config.yaml
d_model: 256
experts_per_token: 8
d_expert: 32
routed_scale: 2.5
balance_loss: 0.01
router_cosine_scale: 20.0
init_std_router: 0.00764
lr: 0.00901
decay_shape: "linear"
Below are experts of layer 4 (counted from 0) of a mixture-of-experts language model. Rows are named router (the router's row for the expert) and show model dimensions 0-255. Each number is 200 + 40 x the weight over its row's rms, rounded and kept within 0 to 999.
After each expert's rows: a language model's description of what the expert responds to; "comes after" lists some tokens at least twice as common just before its tokens as in all text. This comes from a sample of Wikipedia text that the model never trained on. Tokens count by the router's weight.

# expert 32
router,180,290,257,224,178,205,242,258,203,186,218,167,199,178,198,244,175,170,237,139,153,194,155,228,196,206,194,168,220,276,209,219,222,237,164,178,186,217,187,259,185,192,234,208,138,234,178,153,228,253,205,206,253,179,228,157,197,215,196,242,191,213,172,218,186,206,175,222,224,160,210,177,172,193,39,213,142,225,143,148,217,273,192,182,224,250,164,227,166,206,156,191,189,143,162,183,175,245,201,226,227,229,199,155,210,183,221,216,183,135,227,180,183,222,179,210,159,242,197,235,197,182,289,197,156,228,197,206,221,216,230,219,122,219,169,250,215,213,200,222,278,164,145,94,262,255,225,123,267,261,247,250,104,152,207,149,179,217,177,155,165,200,209,258,155,245,145,138,180,264,177,219,237,184,166,205,260,294,173,194,226,182,158,177,190,151,290,263,173,257,250,194,217,173,151,228,240,273,220,180,201,147,226,193,247,249,146,230,144,194,165,182,166,174,135,156,117,167,262,201,147,245,206,295,201,249,228,167,202,197,223,193,244,207,255,150,170,258,231,145,223,139,250,149,167,213,126,129,158,197,197,214,162,190,189,214
Table cell separators. The pipe character separating cells in wiki tables of sports results, rosters and track lists, also semicolons and braces.
comes after: " ", ")", " 0", "%", " —", " 1"

# expert 0
router,177,150,229,206,245,247,154,200,210,221,245,184,204,203,219,196,210,177,182,234,250,218,210,199,208,185,206,253,198,189,221,182,164,190,270,236,164,165,200,227,211,199,238,113,209,195,230,223,217,182,155,149,265,162,119,258,200,151,190,184,219,126,270,167,182,166,186,165,244,163,201,169,160,200,217,160,108,233,161,203,184,197,208,210,216,223,188,253,97,154,184,165,202,214,247,240,169,191,281,211,174,299,233,250,155,226,127,170,158,291,209,173,241,162,199,211,167,160,236,137,137,200,213,152,248,165,174,190,236,215,241,130,203,225,184,201,213,103,206,159,214,191,251,192,213,184,169,199,131,199,239,173,185,160,169,139,165,153,216,236,247,131,176,173,242,185,223,167,191,174,161,168,248,220,193,174,247,190,263,111,192,174,117,249,156,198,254,114,215,217,251,196,170,223,207,138,148,173,177,107,117,212,229,209,296,98,232,253,205,178,151,233,132,175,132,153,251,181,152,230,222,135,201,208,165,213,190,257,176,123,240,280,161,244,178,174,267,244,200,176,203,234,196,191,174,124,225,159,187,198,242,202,167,225,170,190
Section heading markup. Line breaks and == heading markers starting Wikipedia section titles, plus the title words, such as History, Plot, See also, Career.
comes after: "\n", "==", "===", " ==", "====", "ography"

# expert 59
router,223,216,261,162,163,234,222,136,204,207,202,210,219,188,99,208,147,165,264,167,187,159,173,282,287,171,333,143,233,202,262,187,204,200,252,164,285,220,169,197,162,198,164,219,160,244,207,240,164,184,281,126,203,173,153,173,237,195,194,213,160,252,221,234,146,227,226,144,174,181,129,217,178,297,178,120,192,187,221,202,184,222,163,239,171,267,221,191,177,226,171,157,230,183,142,246,196,202,192,164,193,261,183,184,191,218,176,160,201,203,211,267,148,179,217,223,156,234,222,254,264,192,178,119,240,289,139,244,224,250,219,135,237,259,198,129,153,254,233,273,186,201,229,213,198,153,242,213,163,252,156,137,199,228,241,236,205,219,226,239,205,187,263,172,236,178,272,237,161,168,260,131,190,236,256,201,207,187,150,222,217,240,218,171,226,186,137,218,150,234,208,182,160,146,206,181,190,214,191,264,208,193,244,251,224,209,185,178,200,212,154,183,224,243,287,235,160,224,176,243,291,169,128,205,218,222,149,236,170,184,194,202,180,181,196,173,239,171,96,169,229,175,198,167,217,157,140,245,173,251,194,179,203,218,160,271
Nouns for works, things. Common nouns after "the" or "a" like version, game, film, series, show, club, field, plus "this" and "it".
comes after: " ", " the", " per", " dis", " a", " con"

# expert 40
router,205,211,239,145,200,156,258,182,173,242,174,231,181,190,257,200,188,161,234,200,201,235,280,164,204,242,205,113,126,228,194,163,211,233,167,137,194,195,158,166,178,147,169,163,218,154,217,178,131,166,153,290,194,191,233,238,216,169,190,269,250,184,219,299,225,279,108,173,221,208,176,216,192,207,112,175,213,218,225,172,243,175,147,158,132,263,132,216,227,120,282,146,193,201,182,201,243,160,266,173,145,179,194,153,302,185,162,94,183,210,157,211,152,173,174,145,213,251,224,231,228,243,255,100,188,127,241,194,206,222,221,144,209,210,228,214,186,176,172,269,226,197,263,202,276,183,223,204,209,225,171,215,215,199,216,127,218,210,225,164,175,156,200,152,156,240,221,185,256,162,150,160,192,229,248,182,209,182,170,224,183,253,230,225,155,264,237,218,248,221,241,195,230,165,257,216,216,282,156,121,219,175,187,221,240,226,168,229,118,257,241,225,251,166,155,161,148,208,241,211,250,198,199,253,187,198,200,153,224,143,224,192,182,198,255,181,145,237,248,191,171,178,173,170,200,165,223,208,191,121,284,201,225,163,203,237
Colons and symbols. Colons after labels in infobox lists and titles (Elevation:, Climate:, Detroiters:), plus 78 in ISBNs, degree and prime marks.
comes after: " Born", "s", "″", " by", ")", "°"

# expert 41
router,114,178,194,229,227,137,219,234,167,198,157,286,162,202,176,254,166,168,173,237,196,165,212,188,223,194,106,241,235,216,120,199,194,169,243,231,192,188,150,178,246,256,276,200,156,90,174,217,208,220,118,215,196,232,164,134,223,215,179,235,242,199,127,206,195,270,219,114,191,185,168,205,260,198,181,172,189,215,178,165,207,155,176,149,244,223,177,169,190,177,198,210,191,198,214,234,192,222,141,198,258,235,148,207,220,147,161,137,94,202,246,179,256,187,263,174,183,236,111,148,179,189,223,221,136,218,199,256,204,188,209,137,243,217,145,230,232,208,265,165,199,236,204,170,229,184,198,177,206,199,272,170,106,227,265,153,214,239,178,218,149,273,158,200,226,226,186,269,162,221,199,212,143,94,130,176,137,216,227,116,202,136,139,268,220,193,189,213,208,176,208,173,194,114,287,209,196,203,232,181,285,265,254,207,169,192,246,231,200,210,119,227,218,186,276,134,201,238,225,271,177,235,202,192,258,181,239,218,170,211,184,211,151,193,205,154,187,248,217,245,208,182,262,195,218,160,194,233,201,245,221,206,212,201,265,186
Location prepositions in/at. The prepositions "in" and "at", also on, from, near, during, introducing places or times, as in "a town in Bolivia", "at Clemson".
comes after: "ed", "s", "ing", " located", "ated", " an"

# expert 50
router,177,165,221,265,119,214,187,229,253,169,176,140,163,184,191,164,213,188,128,168,195,206,230,136,243,148,251,150,203,206,260,171,242,149,261,208,221,252,203,134,180,254,227,190,178,165,214,222,196,260,207,175,216,232,292,251,204,216,144,229,268,235,325,170,189,207,171,202,226,163,185,241,153,244,223,183,246,132,222,232,217,258,239,161,183,242,179,191,154,176,136,216,228,155,156,183,252,213,197,153,198,166,202,191,246,166,220,196,242,195,179,220,185,189,180,253,174,230,193,223,276,175,143,284,194,190,196,191,205,173,252,272,182,197,280,157,235,215,154,308,188,217,226,224,175,155,237,186,253,245,231,175,180,256,221,159,134,155,206,158,188,107,232,214,134,147,192,273,200,207,183,193,236,244,275,260,181,200,164,212,219,177,156,172,226,203,194,205,169,257,242,163,239,178,153,138,251,145,200,266,225,218,180,270,247,257,280,285,240,193,194,191,176,215,230,191,161,183,266,198,157,236,187,243,265,178,179,281,244,225,164,244,204,237,261,178,217,226,238,184,215,299,244,188,186,233,198,202,212,196,191,207,116,241,219,266
Initial T and c. Capital T starting proper nouns (Towson, Tennessee, Triple) and lowercase "c" inside words like increased, academic, Scrap.
comes after: " T", " a", " fa", " in", " sp", "re"

# expert 20
router,198,267,227,69,129,242,224,180,192,246,194,158,209,217,237,244,184,167,154,209,238,197,271,214,158,160,199,191,163,188,237,222,225,167,203,223,203,147,230,213,156,170,182,182,193,272,235,212,156,206,264,189,226,238,207,186,210,243,212,177,253,141,179,201,262,214,201,228,151,206,235,230,232,221,229,189,295,207,174,219,217,155,157,240,144,154,224,38,152,230,218,128,195,162,213,201,235,182,204,208,155,272,273,177,211,230,221,148,163,233,186,196,153,212,200,198,229,142,248,190,163,189,298,235,178,255,229,149,210,126,221,220,180,275,203,284,233,266,186,216,179,148,273,151,184,206,244,235,183,212,213,186,173,267,212,162,246,255,206,186,183,209,200,230,289,156,227,219,183,228,239,109,171,218,224,150,133,179,247,174,223,267,206,184,198,143,204,203,180,239,171,212,174,220,206,160,158,171,144,253,155,164,229,272,147,150,174,122,156,118,192,273,204,255,204,226,211,192,269,212,186,211,240,218,138,255,140,175,267,271,161,188,187,221,178,164,242,227,156,232,229,238,146,199,167,227,202,193,256,153,180,185,190,198,180,188
Word-final name endings. Final pieces of names and compounds like -dge, -light, -den, -wood, -burg, -ford, and States after "United".
comes after: " United", "ar", "ri", "d", "l", "ra"

# expert 30
router,252,208,209,193,183,181,200,141,170,263,146,181,241,186,147,243,220,241,205,216,209,201,178,205,214,147,208,145,174,234,169,268,200,198,214,223,235,197,273,241,217,114,216,220,211,240,192,167,152,291,159,132,187,156,219,159,195,214,123,170,189,180,213,171,186,122,287,165,195,204,273,223,226,216,172,183,248,195,180,211,237,180,143,207,234,215,219,216,239,189,195,163,140,248,204,232,179,170,181,185,200,186,183,139,181,153,204,176,171,197,219,217,211,103,192,199,152,212,183,233,180,144,247,160,219,187,259,221,101,204,232,225,248,207,182,205,253,191,238,155,214,176,281,201,205,245,246,223,247,229,175,145,283,231,239,224,124,142,181,211,115,155,188,266,223,216,176,234,158,232,204,221,249,244,229,242,267,220,180,165,187,252,221,185,147,224,258,324,90,282,211,217,162,175,222,260,164,177,199,272,140,176,250,231,245,255,209,177,171,174,279,191,291,188,253,204,193,245,200,165,133,251,98,191,260,156,212,207,197,221,176,200,184,205,235,164,216,204,242,240,157,180,150,194,158,183,152,228,264,134,253,164,187,232,158,162
Name-initial syllables. Capitalized first syllables of proper names such as Ra, Ro, Li, Sa, Car, Mar, often in lists, plus mid-word to (photo, Pontotoc).
comes after: " |", ",", "-", ".", ":", " of"

# expert 49
router,163,238,233,201,287,198,171,199,162,234,238,131,173,237,181,180,168,260,249,200,174,105,201,212,281,219,152,210,222,174,195,206,264,201,210,198,220,177,264,218,320,181,167,172,187,205,152,218,168,200,188,186,260,229,228,183,212,203,136,201,150,232,187,146,159,211,223,227,167,205,125,204,240,251,223,152,256,253,217,141,194,215,171,171,176,282,309,250,233,175,231,193,165,207,271,165,168,205,192,248,195,182,220,226,163,244,142,206,195,185,248,272,173,187,193,248,158,215,196,208,167,153,248,217,243,193,306,267,203,240,205,167,230,228,213,151,192,156,214,201,150,219,202,239,155,181,223,169,170,271,219,215,275,153,241,237,234,232,179,141,148,159,198,142,139,190,210,284,133,225,133,212,164,148,208,250,132,140,233,218,197,270,214,241,223,151,157,200,150,156,197,216,215,190,176,143,180,192,247,198,179,141,144,265,162,225,300,176,151,157,256,203,170,229,214,164,214,246,87,264,239,211,138,238,192,151,164,203,204,237,215,172,148,221,171,180,178,186,150,181,246,248,201,168,182,184,222,175,106,161,195,204,215,175,202,179
Relative pronouns and subjects. Function words opening clauses after commas or verbs, mainly that, which, who, where, when, and subject pronouns it, he.
comes after: ",", "ed", "),", " announced", " said", " that"

# expert 16
router,185,131,236,165,164,221,257,225,181,178,240,191,250,196,274,178,216,193,250,186,168,242,202,192,168,232,219,179,188,144,179,210,273,243,157,211,207,181,150,107,181,176,236,227,225,160,223,208,190,196,221,121,250,200,181,190,182,200,283,200,157,128,189,155,191,207,208,98,267,204,194,191,230,271,165,146,213,191,177,217,238,210,179,237,187,183,292,257,169,213,245,149,173,178,179,237,283,160,191,204,136,155,219,192,191,242,204,257,214,186,171,143,218,212,149,183,244,175,251,160,194,175,208,216,225,206,191,247,137,99,241,212,230,212,236,198,249,254,171,233,174,272,147,197,177,158,226,219,304,236,127,173,261,184,145,215,143,210,218,233,203,177,210,182,169,253,219,218,188,249,237,163,221,261,242,212,186,245,203,172,180,168,138,211,181,244,153,121,150,249,203,181,204,206,143,137,208,221,241,203,200,168,201,295,114,182,226,254,181,219,178,244,151,289,254,238,198,213,192,314,232,189,137,274,113,211,227,172,124,131,212,237,127,167,183,212,252,229,209,161,229,151,238,165,206,179,210,135,212,236,187,157,200,209,182,158
Table row pipes. Pipe characters opening a new table row after a line break in track listings, league tables and results, plus pieces like ly, hy.
comes after: "\n", "ical", "|---|---|", "ive", "emb", " p"

# expert 11
router,224,226,314,180,177,148,258,180,226,215,180,233,234,270,185,227,178,284,208,161,167,218,155,173,188,109,236,174,185,124,237,306,95,185,229,227,206,174,193,242,193,193,88,176,219,196,248,261,197,169,234,173,178,127,122,226,197,215,193,234,219,236,157,188,238,172,133,189,222,208,235,188,147,201,189,168,255,186,179,232,172,212,202,169,215,183,182,116,154,219,194,170,260,201,143,263,172,218,219,187,167,196,215,216,259,148,194,150,179,161,195,223,203,247,177,237,170,269,208,166,144,224,200,187,239,205,208,293,176,168,144,154,252,246,209,210,226,273,197,173,181,212,203,185,230,138,214,137,208,208,191,158,211,139,187,210,236,143,244,186,213,175,181,243,255,228,139,207,133,181,190,178,186,245,185,196,304,159,200,220,196,211,110,212,183,240,229,230,161,162,235,224,203,145,210,204,131,204,139,206,177,190,177,269,150,180,232,162,161,180,168,175,269,185,228,175,182,245,199,247,221,246,184,201,231,134,193,154,171,178,191,222,276,230,194,209,220,346,203,241,155,155,95,163,187,236,193,184,176,221,204,165,138,128,168,196
Place and direction pieces. Word endings in place and route names like -way, -port, -town, -ward, plus "right", "station", "South"; also miscellaneous fragments.
comes after: " ", "il", " a", "ro", " mo", " High"

# expert 55
router,284,213,249,205,189,200,244,250,167,244,295,171,205,223,112,213,188,284,135,121,229,199,205,251,185,179,141,196,229,145,163,199,218,217,282,209,235,237,206,172,241,161,168,180,208,265,173,184,234,166,215,290,219,211,224,138,200,187,218,181,182,204,159,249,178,173,333,203,252,206,239,229,175,224,272,199,169,259,206,179,223,224,157,256,207,221,187,224,176,237,154,221,196,158,195,232,188,250,159,228,202,184,207,178,274,169,289,192,232,197,115,214,206,233,144,262,247,210,259,210,127,160,249,242,185,208,263,146,246,237,188,262,263,278,177,198,254,146,174,236,167,155,300,155,134,200,226,180,197,219,189,150,256,250,208,194,225,249,216,294,195,209,159,212,174,262,175,232,136,178,202,198,175,226,207,170,297,235,241,253,218,201,225,178,189,166,182,194,217,198,208,113,186,198,247,174,196,227,235,225,219,155,201,254,159,190,238,237,161,168,276,241,184,190,253,205,229,198,230,190,138,141,178,238,206,176,187,130,216,222,136,251,136,233,201,140,211,225,162,172,155,148,226,161,170,287,210,171,227,196,186,205,206,211,176,199
Coordinating conjunctions. Conjunctions joining words or clauses, mainly and, plus or, but, with, so, and the word pieces sh and Bo.
comes after: ",", "s", ")", "\"", "),", "a"

# expert 13
router,178,241,259,215,243,176,184,178,251,223,161,211,217,183,175,197,194,156,204,201,193,205,195,159,236,118,281,197,164,199,232,241,262,220,151,275,179,257,133,196,197,154,202,196,229,189,195,229,202,286,191,250,237,120,208,210,192,163,189,178,230,151,249,281,215,207,185,196,222,140,167,251,300,256,239,211,167,232,141,269,250,236,191,203,266,154,227,181,151,249,186,185,177,217,236,237,180,212,191,181,171,172,207,156,227,215,226,206,213,196,174,186,103,246,158,165,199,252,192,199,301,241,256,190,204,245,214,187,169,151,151,241,192,192,197,213,118,152,170,195,210,223,224,187,128,200,228,208,224,204,199,239,265,290,270,170,195,95,209,193,184,187,228,226,268,247,195,189,225,217,228,267,210,197,173,249,223,186,169,180,181,211,165,154,172,187,251,243,149,239,276,180,215,114,145,174,247,137,232,136,210,203,155,247,210,216,130,225,171,195,196,254,181,278,216,133,214,174,167,164,213,220,180,223,176,210,204,297,239,227,181,196,285,221,163,122,175,281,247,190,218,159,192,174,210,221,199,168,262,202,329,159,177,161,273,178
Capital letters, award. Single capital letters in acronyms, headings and abbreviations (AWM, WMATA, Racing, Male), plus the word award or Award.
comes after: "A", "\n", " (", " \"", "E", "P"

# expert 23
router,230,193,179,178,226,197,136,210,146,187,144,133,166,204,185,197,239,246,271,151,210,240,137,182,154,228,187,203,124,192,151,152,189,193,205,193,240,215,174,275,167,215,194,250,217,241,165,283,188,222,210,229,210,153,146,231,241,206,279,246,183,163,204,240,235,227,126,224,194,166,197,163,276,253,196,184,205,144,234,219,243,194,231,204,191,227,163,218,178,156,235,186,198,226,167,185,112,173,138,159,160,180,271,217,244,273,162,191,202,206,187,201,167,208,209,207,261,178,182,156,242,223,140,253,242,187,235,132,121,178,203,223,162,183,215,238,198,205,257,234,232,206,253,162,209,200,208,195,155,285,206,180,205,189,125,235,171,249,163,217,149,148,190,148,204,206,214,263,105,128,188,195,189,227,328,190,249,98,151,210,188,211,146,214,172,174,260,179,220,183,225,182,190,182,164,209,211,192,180,201,204,201,161,246,217,182,243,161,177,131,252,218,223,226,227,122,226,69,171,184,245,212,173,199,217,126,243,194,193,225,267,213,218,260,271,151,251,218,123,216,88,219,215,161,206,173,183,112,175,196,216,159,235,140,170,161
Year and number digits. Two-digit number pieces, mostly year endings after 18 or 19 in dates, such as 1834 and 1918, plus times and table figures.
comes after: " 19", " 18", "20", "–", " (19", "."

# expert 63
router,185,225,228,153,232,241,227,160,147,248,131,208,191,269,177,158,221,161,135,186,186,144,204,240,220,156,215,184,214,117,202,274,149,207,179,260,207,159,167,143,232,199,186,186,172,173,176,278,232,224,215,233,202,162,242,204,260,243,207,191,176,113,254,262,224,243,180,223,140,192,234,231,216,247,225,207,197,171,206,279,201,230,149,197,125,169,143,204,238,174,188,209,245,176,216,279,193,275,209,242,144,242,212,289,221,213,247,174,240,160,137,120,171,184,179,183,160,244,281,138,166,301,213,215,249,149,185,223,228,189,230,202,125,189,244,211,201,278,174,278,170,220,206,195,159,195,151,169,289,238,225,261,222,291,191,196,207,156,253,249,204,196,208,225,137,227,260,183,251,308,215,203,188,243,199,218,164,196,239,263,231,108,198,185,172,111,268,206,224,172,196,222,181,151,221,169,191,217,257,192,156,185,212,238,132,173,227,239,255,183,192,248,207,221,185,174,249,194,203,241,295,185,214,229,199,206,151,217,244,231,257,197,236,216,174,176,212,130,204,224,200,184,180,201,219,233,283,238,226,248,161,196,159,238,222,223
Word endings, self, World. Suffixes like self, ure, ical, ally closing words such as himself, plus World in World War and World Cup, and Championship.
comes after: "ur", "n", "ra", "r", "d", "or"

# expert 9
router,231,143,243,178,162,193,226,110,244,150,170,207,203,171,219,244,216,186,139,191,201,170,171,186,205,183,188,184,114,229,262,210,238,223,159,160,205,229,193,178,181,167,187,101,192,292,105,252,161,208,172,133,179,186,212,258,137,165,204,282,241,209,212,156,270,190,123,96,193,234,165,211,197,213,153,216,229,159,207,166,230,252,203,199,221,259,159,147,205,201,181,259,230,191,151,239,196,205,186,186,227,260,224,196,242,229,258,204,281,215,157,183,224,189,173,206,200,275,179,231,185,201,231,234,186,211,247,202,193,193,231,216,219,264,159,161,226,289,174,164,187,212,186,273,226,214,171,178,255,216,240,127,249,217,207,143,180,166,206,256,203,146,277,192,214,220,124,166,216,180,158,130,200,186,209,198,233,198,229,204,188,207,229,239,215,146,159,275,176,161,182,201,212,167,239,215,222,212,207,199,169,168,194,201,130,142,196,206,241,202,174,191,154,93,215,166,267,220,282,179,245,215,192,228,200,211,182,169,199,180,202,302,159,231,249,201,138,200,100,269,239,162,298,180,136,199,272,164,263,151,259,161,190,174,275,167
Word endings, line breaks. The suffix "ion" ending words like Description, Nacionalista, and line breaks after sentences or infobox headings such as Career information.
comes after: ".", "script", "amp", "vent", ").", " collect"

# expert 51
router,185,216,238,220,214,157,256,138,211,155,205,191,115,258,199,184,169,196,164,185,220,181,175,173,185,289,209,250,237,219,108,164,252,273,274,223,152,172,257,201,269,230,247,168,186,151,209,202,239,226,122,231,302,207,242,187,185,247,273,212,222,220,207,199,228,211,233,213,196,197,241,170,175,287,226,189,167,153,250,165,222,276,155,169,269,232,197,210,274,169,193,182,198,227,142,196,152,254,151,176,243,190,252,188,180,201,152,143,184,248,258,213,204,151,196,197,210,228,205,267,184,249,189,193,206,121,226,192,254,125,207,185,126,205,185,240,252,140,100,258,162,184,208,177,184,236,182,266,222,185,227,158,219,168,150,181,209,171,193,212,182,108,136,196,235,200,154,185,174,246,206,188,166,179,219,202,206,147,265,190,276,239,214,254,258,202,282,132,191,182,220,142,192,183,206,160,229,172,202,120,205,223,286,125,192,155,184,154,216,216,189,198,203,213,218,168,225,209,255,178,236,235,181,179,285,171,212,243,212,155,187,184,170,175,132,215,170,162,180,259,164,229,130,160,199,198,121,213,186,214,236,151,143,152,182,112
Definite article the. The articles "the" or "The" after prepositions or at sentence start, as in from the Catholic University, on the Billboard.
comes after: " of", " in", ".", " to", " at", ","

# expert 34
router,213,185,251,173,204,207,204,194,244,211,186,213,147,199,169,193,193,223,173,218,162,222,163,165,221,237,244,239,218,170,182,218,240,293,175,143,275,182,213,179,147,165,250,170,123,132,111,252,243,155,224,228,200,180,190,253,236,248,147,211,245,207,182,199,294,279,164,202,200,231,254,168,257,214,181,137,233,226,172,198,281,212,192,198,187,187,275,225,237,160,229,255,125,164,142,208,131,204,226,250,230,188,251,196,218,194,195,228,227,208,181,141,145,182,199,119,247,173,189,136,104,225,241,222,215,277,273,258,177,220,175,156,196,245,237,224,164,228,93,165,175,168,142,194,208,191,193,214,231,243,159,210,149,210,255,180,202,192,173,186,197,212,197,229,219,190,156,203,212,196,198,194,200,207,241,150,199,105,238,254,183,297,238,168,265,213,186,149,171,181,248,184,197,190,160,162,227,288,217,166,182,219,177,218,127,167,248,223,138,224,210,135,212,177,200,172,202,79,152,141,145,197,223,212,143,159,231,300,193,202,149,259,192,206,260,252,119,121,207,222,175,170,151,154,212,218,186,195,189,216,216,136,199,221,211,206
Vowel e pieces. Word pieces e, en, es, er completing or inside words (One, blue, eighteenth, encoded, escalating), plus small numbers like 8, 10.
comes after: " ", "re", "gre", " G", "te", " On"

# expert 29
router,202,226,275,145,191,198,181,197,137,174,220,167,188,207,186,128,188,264,221,197,216,135,229,213,218,167,198,161,245,245,172,152,235,129,152,171,236,258,222,143,199,161,186,211,192,244,209,228,198,225,195,220,189,230,151,215,212,163,140,194,235,217,203,230,191,209,168,168,224,181,247,197,203,303,206,121,150,193,193,265,272,183,117,174,198,207,278,213,224,277,205,184,201,215,262,231,220,220,133,137,199,177,182,244,250,165,233,141,144,246,170,215,249,276,117,197,174,212,150,137,239,227,140,184,212,203,156,221,178,145,187,181,263,172,262,184,169,267,217,264,175,156,221,155,157,238,190,167,184,174,183,207,220,147,142,174,222,169,218,159,239,203,280,164,168,200,82,153,256,289,230,182,199,161,226,204,219,170,221,182,149,198,256,188,132,120,180,183,193,265,208,265,151,195,209,162,205,232,196,208,157,188,233,201,180,181,186,152,157,234,279,236,187,265,227,223,194,158,268,179,223,223,192,265,168,158,166,170,286,210,192,210,225,246,133,175,154,160,193,190,260,253,174,196,143,211,169,116,284,210,234,193,249,242,182,119
Capitalized name beginnings. First syllables of capitalized names and words like Lu, Ba, Pla, Ra, as in San Luis, HC Lugano, Player, in sports and music tables.
comes after: " the", "-", ",", " of", "|", ":"

# expert 42
router,135,250,249,127,195,245,186,203,157,173,275,245,195,159,224,197,240,162,216,175,158,263,157,203,175,235,180,220,153,156,222,233,221,203,272,252,232,199,254,245,157,188,235,172,207,208,223,199,253,265,294,154,129,129,241,164,157,214,111,235,271,183,209,157,227,157,197,193,191,149,211,211,212,214,216,277,199,193,144,251,167,214,158,234,171,242,221,217,211,200,263,193,156,208,185,279,190,168,130,131,177,193,224,228,219,199,192,137,199,220,128,187,245,236,190,204,185,257,301,229,233,227,184,146,193,141,182,252,124,220,192,241,231,248,191,202,238,190,194,167,116,233,147,185,164,254,220,218,185,176,118,195,233,196,275,233,177,90,182,207,136,87,221,158,204,250,189,192,228,192,258,204,167,212,234,266,188,194,191,238,188,257,203,238,165,194,161,236,158,197,163,195,262,197,191,126,184,141,159,185,199,212,221,216,166,240,213,135,172,136,175,242,208,209,251,187,192,198,242,184,184,229,149,218,217,200,215,248,161,223,144,147,163,257,224,175,104,206,229,252,171,158,203,173,184,177,203,162,171,128,187,146,169,140,288,234
Initial p, h, os. Single-letter word starts p and h (pursued, plain, however), the capital Ho in Host, and os endings like pianos, composite.
comes after: " p", " the", " a", " P", " and", "p"

# expert 47
router,248,250,239,216,204,126,152,174,256,276,137,208,193,181,129,188,241,302,208,175,205,259,223,184,184,220,233,230,193,183,201,164,134,255,197,260,193,218,272,176,197,161,190,336,238,192,201,183,239,134,298,186,267,157,234,277,236,264,228,147,232,180,184,221,173,201,284,185,272,147,206,221,200,176,200,200,221,189,188,132,230,159,115,193,215,242,225,206,158,201,174,223,198,79,167,245,135,220,149,233,202,218,273,182,182,174,222,244,176,265,139,209,198,202,191,163,174,225,222,178,280,220,155,206,194,241,218,120,213,189,208,165,183,257,196,217,124,199,188,215,246,202,249,191,234,207,231,192,156,200,230,167,235,193,232,285,189,172,201,273,168,200,190,274,150,203,196,207,149,206,176,230,210,128,213,260,191,146,187,211,264,173,221,235,223,240,130,252,253,195,206,176,200,216,207,227,157,194,210,262,212,238,196,210,218,194,206,186,178,246,281,173,189,164,215,201,189,257,151,198,296,224,263,237,235,152,159,227,213,214,164,241,123,222,256,286,207,222,157,187,183,267,206,175,153,196,249,144,204,221,162,211,222,179,207,148
Word-initial stems, "up". Opening pieces of words like su-, sp-, be-, co-, dis- and whole "former", "join", "pass", plus "up" in "Runner-up" and "Close-up".
comes after: " the", " to", "cc", "-", " a", " de"

# expert 43
router,165,166,212,175,217,228,296,229,191,208,255,210,223,209,115,174,180,213,211,152,185,205,230,216,171,172,209,249,234,181,244,206,167,197,173,163,216,232,211,176,247,223,191,231,208,168,152,171,196,267,232,159,212,241,233,239,180,218,236,271,214,159,226,201,278,230,221,251,210,216,157,230,231,250,314,287,157,183,213,172,193,146,187,177,204,230,235,194,215,152,185,193,167,170,232,244,229,157,114,253,193,247,128,195,228,228,149,142,162,169,211,192,258,255,161,129,172,280,161,218,149,222,263,200,245,199,142,236,235,202,220,206,234,285,291,307,220,248,214,205,234,240,221,170,271,242,208,167,205,206,251,164,207,219,189,219,171,186,117,153,218,125,100,235,155,221,164,215,219,241,149,244,236,223,187,224,268,203,237,255,255,189,142,205,199,218,166,187,171,180,230,238,194,130,289,173,254,212,116,202,181,200,230,221,248,252,162,191,228,108,213,221,127,255,250,160,242,234,259,203,115,246,148,198,274,187,196,264,241,230,230,288,194,233,214,217,195,257,191,150,195,194,196,182,184,220,201,197,148,198,208,186,220,184,213,186
Letter t pieces. The lone t piece and similar short fragments inside words and names, as in Entrant, Plant, subtropical, Eurobasket, Votes.
comes after: "par", "n", " ", "ough", "ke", "duc"

# expert 17
router,151,178,194,255,197,204,219,184,187,139,183,232,218,198,216,177,161,121,146,165,150,188,190,203,208,235,102,205,257,198,198,129,212,255,230,261,225,154,189,247,208,158,203,219,210,198,164,238,195,244,174,186,196,185,173,136,230,198,172,161,214,185,198,136,198,224,207,246,239,222,195,131,162,196,196,167,242,203,161,190,240,234,229,180,196,168,176,186,220,143,205,151,170,170,101,232,253,143,62,190,195,239,180,209,263,147,164,184,177,258,128,179,211,154,135,144,203,159,152,178,172,184,183,190,196,206,258,230,228,181,209,286,242,201,193,216,277,256,237,133,174,183,205,170,195,157,159,174,126,331,245,178,246,243,166,203,187,182,193,222,224,224,149,198,177,233,203,150,191,226,177,219,210,205,190,165,263,138,197,248,193,162,186,222,189,170,172,218,161,220,233,276,182,185,161,219,129,160,202,219,219,172,229,206,228,190,217,134,92,184,203,299,146,238,165,123,180,141,228,239,238,160,168,200,217,201,255,107,214,122,149,308,152,248,167,237,204,281,154,190,190,140,180,160,279,212,222,207,209,205,178,185,205,251,156,188
Infinitive "to", modals. The word "to" after verbs like decided, scheduled, confessed, or in ranges "45 to 64"; also into, from, would, could, through.
comes after: "ed", "s", "ing", " due", "ted", "able"

# expert 27
router,218,172,211,127,260,239,210,194,179,211,212,188,207,199,181,147,118,144,206,154,201,260,221,110,191,203,247,154,225,218,223,199,230,154,204,209,114,249,215,252,281,202,191,211,246,206,178,219,253,168,230,175,196,206,267,206,284,227,211,265,197,167,153,224,182,200,183,256,140,191,202,247,241,274,183,158,202,188,249,210,231,217,190,157,215,235,165,226,134,290,167,172,277,207,173,233,183,239,124,134,169,210,163,248,275,223,240,145,214,179,164,178,255,186,115,206,228,194,237,161,168,178,182,210,181,229,222,217,217,134,196,177,196,138,241,171,273,284,202,219,182,217,200,225,179,187,168,250,265,198,202,197,296,207,216,153,139,223,171,202,194,109,276,152,214,161,239,181,146,138,212,193,158,251,302,217,152,178,239,220,151,171,177,219,216,259,278,223,77,232,179,170,154,188,221,210,230,178,222,200,148,173,200,269,170,219,173,279,147,279,227,140,177,202,159,203,206,103,138,238,178,185,188,212,207,172,181,246,181,151,203,205,204,261,200,198,155,223,189,184,218,205,201,190,131,240,248,170,238,225,218,136,170,206,241,202
Hyphens and dashes. Hyphen bullets starting infobox or list lines such as - IUPAC, - Region, plus dashes in mid-1960s and score ranges.
comes after: "\n", " Saint", " All", "F", " two", "---|---|---|---|"